Weights of a small mixture-of-experts language model, trained from scratch on English Wikipedia.
Training: 230M tokens, 3502 steps.
Below are experts of layer 2 (counted from 0) of a mixture-of-experts language model. Rows are named router (the router's row for the expert), up (a neuron's input weights, with its number), down (a neuron's output weights, with its number) and show model dimensions 160-239. Each number is 128 + 32 x the weight over its row's rms, rounded and kept within 0 to 255.
After each expert's rows: "mostly gets" lists some tokens that are sent to it at least half of the time. This comes from a sample of Wikipedia text that the model never trained on.

# expert 9
router [ 92 119 137 139 157  57 116 164  46 121 131  44 149 162 133 165 127 130 139  93 103 157 188  82 112 151 122  88 131  84 129 117 177 158 121  98 119 132 137 169 115  96 114 197 131 158 140 127 114 104 182 150 116 134  95 112  64 149 150 100 114 123 135 143 163 104 117 186 150 129 134 127 132 123 172 104 109 118 128 157]
up0 [126 108 148 123 147  55  60 118  93 153 159 139 140 164 158 235 184 151 141 131 131 119 116  86 143 117 124 127  94  93 132  93  85  62  92 146 104 108  99 134  81 134 151 115  80 108 144 106 213 139 105  74 118 105 126 124 185 158 113 116 122 146 154 151 130 133 150 159 127  74 144  89 122  91 197 158 143 119 107 203]
down0 [158  87 182 122 141 111  97 198  85 152 142 118 158 126 151 155 202 170 171 103 210 125 181 108 115  90 147 157 150 121 105 137 137 132 124 110 147 108 121 114 147 167 147 167 101 106 137 129 111 104  91 106 155  92 166 141 125 142 140  99 113 146 113  90 151 139  50  81 116 158 137 108 121 182 129 175  88  76 142 138]
mostly gets: "ers", "es", "les", "s", "os", "ies"

# expert 21
router [125  42 160 118 126 113 203 144  49 112 127 132 145 116 171 191  69 118 128 130 104 149 149  60 112 166 112 208 227  75 115  93 163 167 139 112  83 156 232 152 132 144 144 164 179 147 145  94 126  30 159 141 116 115  68  91 111 153 137 113 117 153 137 134  88 114 123 139 159 111 138 112 131 114 148  47 111  95 138 176]
up5 [163 119 138 180 100 112 121  45 118 142 124  71 143 154 128 115 111 128 127 100 151 153 153 157 122 117 137 171 122 119 141 134 128 138  84 130 113 126 130 160 109 124 117 132 151 166 148 151 159 168 164 134 135 123 117 127 132 141  36 151 123  90 105 158 148 148 100 185  83 163 150 106 134 130 126 142 140 182 134 106]
down5 [149 128 135 105  80  33  87 109 101 150 132  97 115 124 176 111  54 107 155 120  99  95 132 141 142  90 171 140 170  81 109  90  98 173  91  88  79 149 161 130  78 145 151 103 135 142 154 130 140 131 113 141 143 138 152  92 177 173 145 122 131 162 139 132 111  69 116  95 157  68 194  99  29 174 147  93 115 173 151 146]
mostly gets: "rm", "ctor", "mer", " club", "ball", " coach"

# expert 6
router [ 49 121 151 134 200  75 178 159 131 130 185  96 137 123 133 127 113 116 127 127 131 171 160 107 147 148  92 130 120 126 119 106 147 141 157 118 108 124 162 126 162 130 156 132 155 184 185  94 137 124 177 143 107 175 111  79 164 139 175 207 159 101  84 115 124 111 118 177 167 162 147  62 136 160 130  98 114 142 138  97]
up0 [179 144 166 166  93 148 113 104 163 155 128 146 194 148 148 161 113 108 130 155 133 181 151 121 153 174 120 142 127  89 187 120 106 165 138 130 109 131 201 118  86 156 148  82 161 189 128 158 123  90 126 155 122 149 114 142 120 149  88  56 121 171  79 207 125  98 159  90 155 104  66 121 134 113 140 112 126 148 170  96]
down0 [168 165 175  99 107 156 125 116 135 160 121 143 130 148 182 171 140 129 197 127 132  78 116 135 103 177 109 142 117 171 182 160 179 145 119 139 136 149 136 103 103 130  84  52 134  87 108 114 151 151  69  79 147 102 115 147  77 177 125  99 146 111 104 110 144  85 129 111 119 115  82 163 179 103 175 153 101 117 118 139]
mostly gets: " on", " up", " during", " time", " out", " after"

# expert 41
router [ 87 110 160 127 163 101 122 180  60 128 170 146 161 151 152 235 106 173 157  99 105 152 130 127 123 152 139  96 100 105 111 169 151 145  72 116 116 164 117 190 134 129 124 175 182  94 132  36 132  98 164 109 104 121  54  43  98 134 132 170 192 106 148 168 134 118  95 192 106  92 198  95 129  90 174 133 110 124 151 156]
up5 [ 67 107  82  59 175 139 162  96 114 127 124 137 187  97  75 144  81 118 124 167 138 129  91 146 122 125 150  85 166 119 130 116 134 158  55 128 103 122 135 142 148  94 145 186 128  52 160  47 122 147 154 152 130 129  51 115  95 107 138 106 173 119 142 195 144 112 102 120 117  78 164 126 123 111 138 161 110 144 130  90]
down5 [126 184  91 137 155 123  83  90 144  75 164 143  53 132 114 118 147 149 117 117 181 117 146 153 111 134 159 124 138  79  56 178 144 110 108 176 140  73 112 111 141  95 109  98 145 152 158 103 140 148 135 119 122  91  42  67 102  99 169 173 138 104  94 123 116 110 102 168 135 132 127 147 141  92 180 111 183 121 152 134]
mostly gets: "app", "gg", "pp", " even", " species", "rm"

# expert 15
router [111 122 141 148 129 102 114 142 135 110 193 120 190 166 148 111  74 145 141 145  97 139 155 100 163 109 117 159 153 127 126 156 153 137 143 120 104 154 199 175 151 175 147 134 147 178 155 115 120 115 167 115 110 125  77 110 106 154 125 106 174 164  48 158 107  63 119 127 182 101 189  83 137 123 118  95 110 142 152 141]
up5 [125 219 100 142 158 158  88 146 195 115 150 180 135 170  95 149 163 150 161 152 140 145 154  70 114 107 125 153  43 185  93 112 108 163  80 144 143 103  95 196 140 175 168 159 151 136 153  97 165  70  78  92 109 150 122 116 148 133 112 151 157 112  97 137 160  81  36 179 134 148 168 104 123 100 153 131 154 176 132 104]
down5 [142 169  90 125 101  94  70 142 150 111  78  80 139 140 112  72 138 165 118 163 124  96 141 159  73 117  73 128 102 132 119 147  90 166  95 132 174 128 156 192 127 124 149 137 123 172 146 163 100 103 100 117 137 152 118 142 134 123  54 113 168  97 123 119 155 148 114 161 140  84 155 131  47 114 106 103 180 173 106  83]
mostly gets: " Ro", " Bo", " Sa", " Me", " Lo", " Ra"

# expert 25
router [151  92 146 142 149 105 181 163  44  66 107 127 153 134 115 114  95 134 147 114 132 165 192 108 180 189 131 185 117  71  88 155 154 154  84 127  68 106 127 124 164 142 152 137 106 167 169  98 121 108 139 150 118 113  90 136 147 113 146 111 140 113  94 178 131  91  41 173 107  63  99 100 126 194 164 115 120 178 162 122]
up5 [108  41 149 127 173  19 142 152  66 126 111 175 184 125 121 177 128 138 127  69 142 159  41 105 126 113 124  97 120 107 105 144 136 137 169 123 117 133  79 134 114 182 155 132 106  56 138 136 124 145 129 191 123  99 121 200  99 115 146 152 120 150 110 132 133 141 136  94  96 106 155 107 112 132 222 162 140  98 114 115]
down5 [175 117  94 123 125 116  95 143  48 137 139 178 128 105 124 140  86  88 154 141  71 123 135 115  72 119 144 122 137  90  84 187 134 167 123 133 139  86 124  89 107 154 169 159 164 167 130 106 112  87 131 123  88 164 174 110  68 119 159 148 137 129 120 170  81 142 130 126 118 181  68 155 133 166 184 196 173 155  52 161]
mostly gets: " work", " him", " film", " her", " game", " music"

# expert 30
router [ 92 107 125 114 155 136 150 167 116 110 147  92 156 126 168 172 152 137 151 212 125 118 141 135 155 136 106 118 139 100  72 131 161 162 142  95  95 152 162 141 172 138 105 165 156 187 146 121 127 118 169 167 101 132  98  80 124 142 162 144 176 144 103 138 151 103 115 165 169 130 202 117 164 142 121 114 103 172 158 150]
up0 [117 138 159 113 123 120 160 194 126 136 129 148 146 112 142 158 146 111 137 146 124 221 121 144 128 134 124 156 110 133 102 159 130  99 205 152 129  85 136 101 142  88 132 117 103 193 152 140 137 130 134 108 129 128 113 142  98 126  53 108 158 110 142 120 153 160  90  99 191 147 215  71 111 172 100 143 109 175 176 149]
down0 [142 164 154  99 144  85 101 139 119 206 133 157 106 109 158 135  65 125 126 120 148 166  84 131 153 148  99 118 170 135 116  83 170  86 113 113 141 110  18 141 150 154 171 105 107 163 118 115  72  85 146 200  86 179  90  79 121 170 103 105 164 147 172 179 115 125 150 140  66 195  90 120 161  71 109 143 126 132 161  99]
mostly gets: "ea", "po", "ca", "ai", "wa", "au"

# expert 42
router [108  97 146 113 196 136 158 148  26 100 103 106 161 129 134 160 109 113 125 100 126 185 176 116 190 146 136 173 124  96  94 129 175 177  89 113  96 106 120 116 141  94 154 149 122 149 143 141 140  56 158 183 112 128 127  88 127 142 216 146 122 117  92 124 138 116 142 164 199 168 143 107 147 172 188  92  86 140 154 169]
up0 [110 134 102 100 129 159 152 157 111 141 178 157 141 138  93 197 156 209 141  77 173 172 153 128 150 100 128 153 108 100 152 142 150 101 165 133 136 151 162 143 109  36 128 167 163 121 124 123 153 141 139 113 110 127  75 130 145 131 208 141 161  97 215 140 120 158 149 108  71 164 154 100 148 122 130 128 114 158 118 139]
down0 [140 118 117 120 108 113 166 142  92 151 147 147 139  77 132 136 194 115 121  79 142 156 121 147 110 144 136 156 164 146 128 119 174 110 116  97 101 119 140 112 125 120 121 105 142  84 156 181 140 133 121  94 172  88  76 146 148 151 111 123 144 116 137  82 142 153 167 127 118 146 114 129 166 100 124 105 108 187 140 151]
mostly gets: "ment", "ence", "tion", "ure", "way", "ation"

# expert 35
router [ 69 139 104  70 169 138 118 121 140 125 121  85 126 144 176 147 142 134 137 171 124 139 131 114 161 107 138 146 159  88  73 109 148 181 102 102  52 156 146 153 122 159  92 159 128 230 192 109 117 104 174 151 100 147 118  79 111 158 172 157 186 190  73 149 178 135 122 131 109 127 220 107 138 113 136 148 107 156 158 146]
up0 [134 106 146 125  72 139  87 123 156 141  60 116 139 101 149 144 115 143 137  70  99 140  78  94 122 151 117  64 162 159 196 128 124  84 144 106  99 126  90  93  86 142 115 124 133 107 143 149 115 157 140  96 121 164 118 159 124 107  98  79 145 169 129 133 138 111 143 130 185 100 182  79 126 134  70  86 106 187 105 110]
down0 [ 86  69 103  88 121 179 111 114  96  99 174 103 114 137 130 208 103  77 134 146 106 138  86 104 155  93 201  55 116 255 106 133 106  98 131  91  93 101 107 134 105  73  96 195 203 145 144 167 120  76 114 137 179 147 140  83 114 123 134 121 133  87 178 145 121 144 108 196 147 134 106 130 117 125 144 151 184 158 127 181]
mostly gets: "),", ",", "\"", " |", "tri", "”"

# expert 36
router [150 118 158 136 187 150 179 112 126 123 141 124 134 103 211 150 149 148 139 227 158 162 112 130 154 140 136 144 124  95 142 143 133 146 106 105 116 190 157 137 137 126  85 169 175 136 155 132 170 136 146 163 100 134 105  90  46 156 147 165 172 108  86 162 156 125 115 170 160 111 182 104 122 136  86  92 101 140 169 152]
up0 [118 166 126 145 139 105 110 150 106 102 103 173 160 146 155  46 118 120 124 188 112 173 151  73 149  95 134 191 160 105 130 136 148  81 119 115 138 137 114  59 156 130  74 162 125 150 138  45 166 194 163 121 123  96  88 153 162 145 164  99 131 102 164 138 132 139 107  87 167  71 143 135 129  55 177 119 133 169 111 143]
down0 [162 100  86 148  93 155 114 159  86 111  66 155 146 154 119 134 185 135  98 145 110  79 105  91 117 165 123 131 150 148 138 155 175 101 102 113 125 118 158 198  89 164 155  80  88  92 188 129 159 156 161  71 100  79 107  98 144 135 127 107  53  99 100  99 144  89 141 162  87 126  84 108 151 133 177 100 115 167 136 186]
mostly gets: "}", "q", "á", " Ne", "Q", "í"

# expert 40
router [ 81 174 141 131 143  53 148 184  84  95 114 117 144 149 137 140 111 176 164 132  88 148 122  93 138 138 126 104  94 128 137 151 145 134 138 121  78 135  96 163 119 123 111 144 142 115 139  68  81 123 133 173 105 116  91  79  46 151 128 179 168 153 161 110 177  91 121 240 164  92 219 100 136  87 176  97 115 155 130 140]
up0 [154 146 101 159 149 173 104  88 146 117 128 144 163  86 186  79 120 146 127 108 105  65 113 116 131 119 104 152 160 114 107 152 132  93 183 118 105 105 196 129 131 121 130 135  87 158 156  85 171 174  66 121 131 148 129 169 143 134 126 121 122 119 191  32 140 148 183  71 176  20 117 188 121 117  80 164 132 119 151 151]
down0 [119 144 151 108  67 142 186 139 163 113 125  96 142 116 118 108 127 128 100  84 114  88 158 118  45 154 182 163 149 120 183 107 213  92 118 111 158 146  97  99 113 174 143  97 126 136 123 198  63 127  74 145 101 120  72 136  99 126 125 163 156 136 168 122 124 108 161 100 143 174 114 136 156 157 165 137  96 181 119  86]
mostly gets: "\\", "_{", " $", " ex", " su", " gr"

# expert 19
router [120 162 175 135 125 115 130 122 122  97 107 108 151 133 121 125 150 135 132 126 116 146 130  88 186 154  97 132 131 133 124 147 132 142 139 104 119 157  90 165 116 168  75 124 200 172 161 107  81 109 160 158 120 128  97 119 118 132 176 128 152 171 132 103 174 116 128 127 169  80 195 106 128 140 142 113 120 133 173 154]
up0 [ 90  81 121 193 193  90 149 163 135 131 146  97 155 167 115 145 179 142 128 155 102 155  88 150  82 199 141  81  48 143  75 130 154 119 111 121 139 143 114 147 162 143 114 172  79  73 129 145 144  77 149 125 141 130 160  58 123 107 142 152 122 110 151 165 132 125  92 129  80 144 178 105 128 185 118 193 131 177 144 111]
down0 [142 131  83 160 127  98 177  95 173  98  99 164 150  74  98  71 106 119 123 137 101 119 123  97 140 127 161 113 111 184 147  41 104 123 169  94 153 139 108 124 107 115 148  84  98 138 159 133  65 150 149 129  76 150 123 174  90  55 140  87  99 115 114 142  87 116 158 135  64 111 181 141 137 138 126 132 131 111 118 157]
mostly gets: "gra", " Com", " Pla", " return", " Gra", "vol"

# expert 4
router [104  89 128 125 136 123 157 165  53 127 118  62 202 103 146 172  86 157 136 104  83 208 181 133 155 124 140 137 138 111  68 155 151 129 106 126 115 150  97 149 119 130 123 135 122 103 114 108 114 100 155 151 115 136  83 102 100 151 181 170 102 148 126 144 130 121 102 192 110 160 220 140 123 131 195  88 113  96 134 169]
up0 [103 140 112 159 174 111  98  97 154 102 108 140 142 149 162  34 137 138 117 116 102 142 130  95 118 130 147  97 205 130 171 130 113 109 109 137 153 156 125 172 136 123 133 127  89 132 115 107 145 105  76 140 132 137 103 121  60 125 141 199 123 202 131  77 121 132  87  80  80 168 110 106 128 127 105  95 145 103 109 103]
down0 [186 159 141 159 155 145 119 137 122 172 142 159 114  83 171 122  77 121 106 111 145 108 177 185 207 130 117 113 190 135  80 142 134 123 158 134 110  88  95 116 110 126 116  81 176 168  86 116 170 119 170 127 168  87  92 112  90  58 184 108 149 176 145 119 176 151 162  85  77  77  98 136 155  79 138 124 134 149 163 122]
mostly gets: "x", "ct", "pt", "ult", "ist", "lic"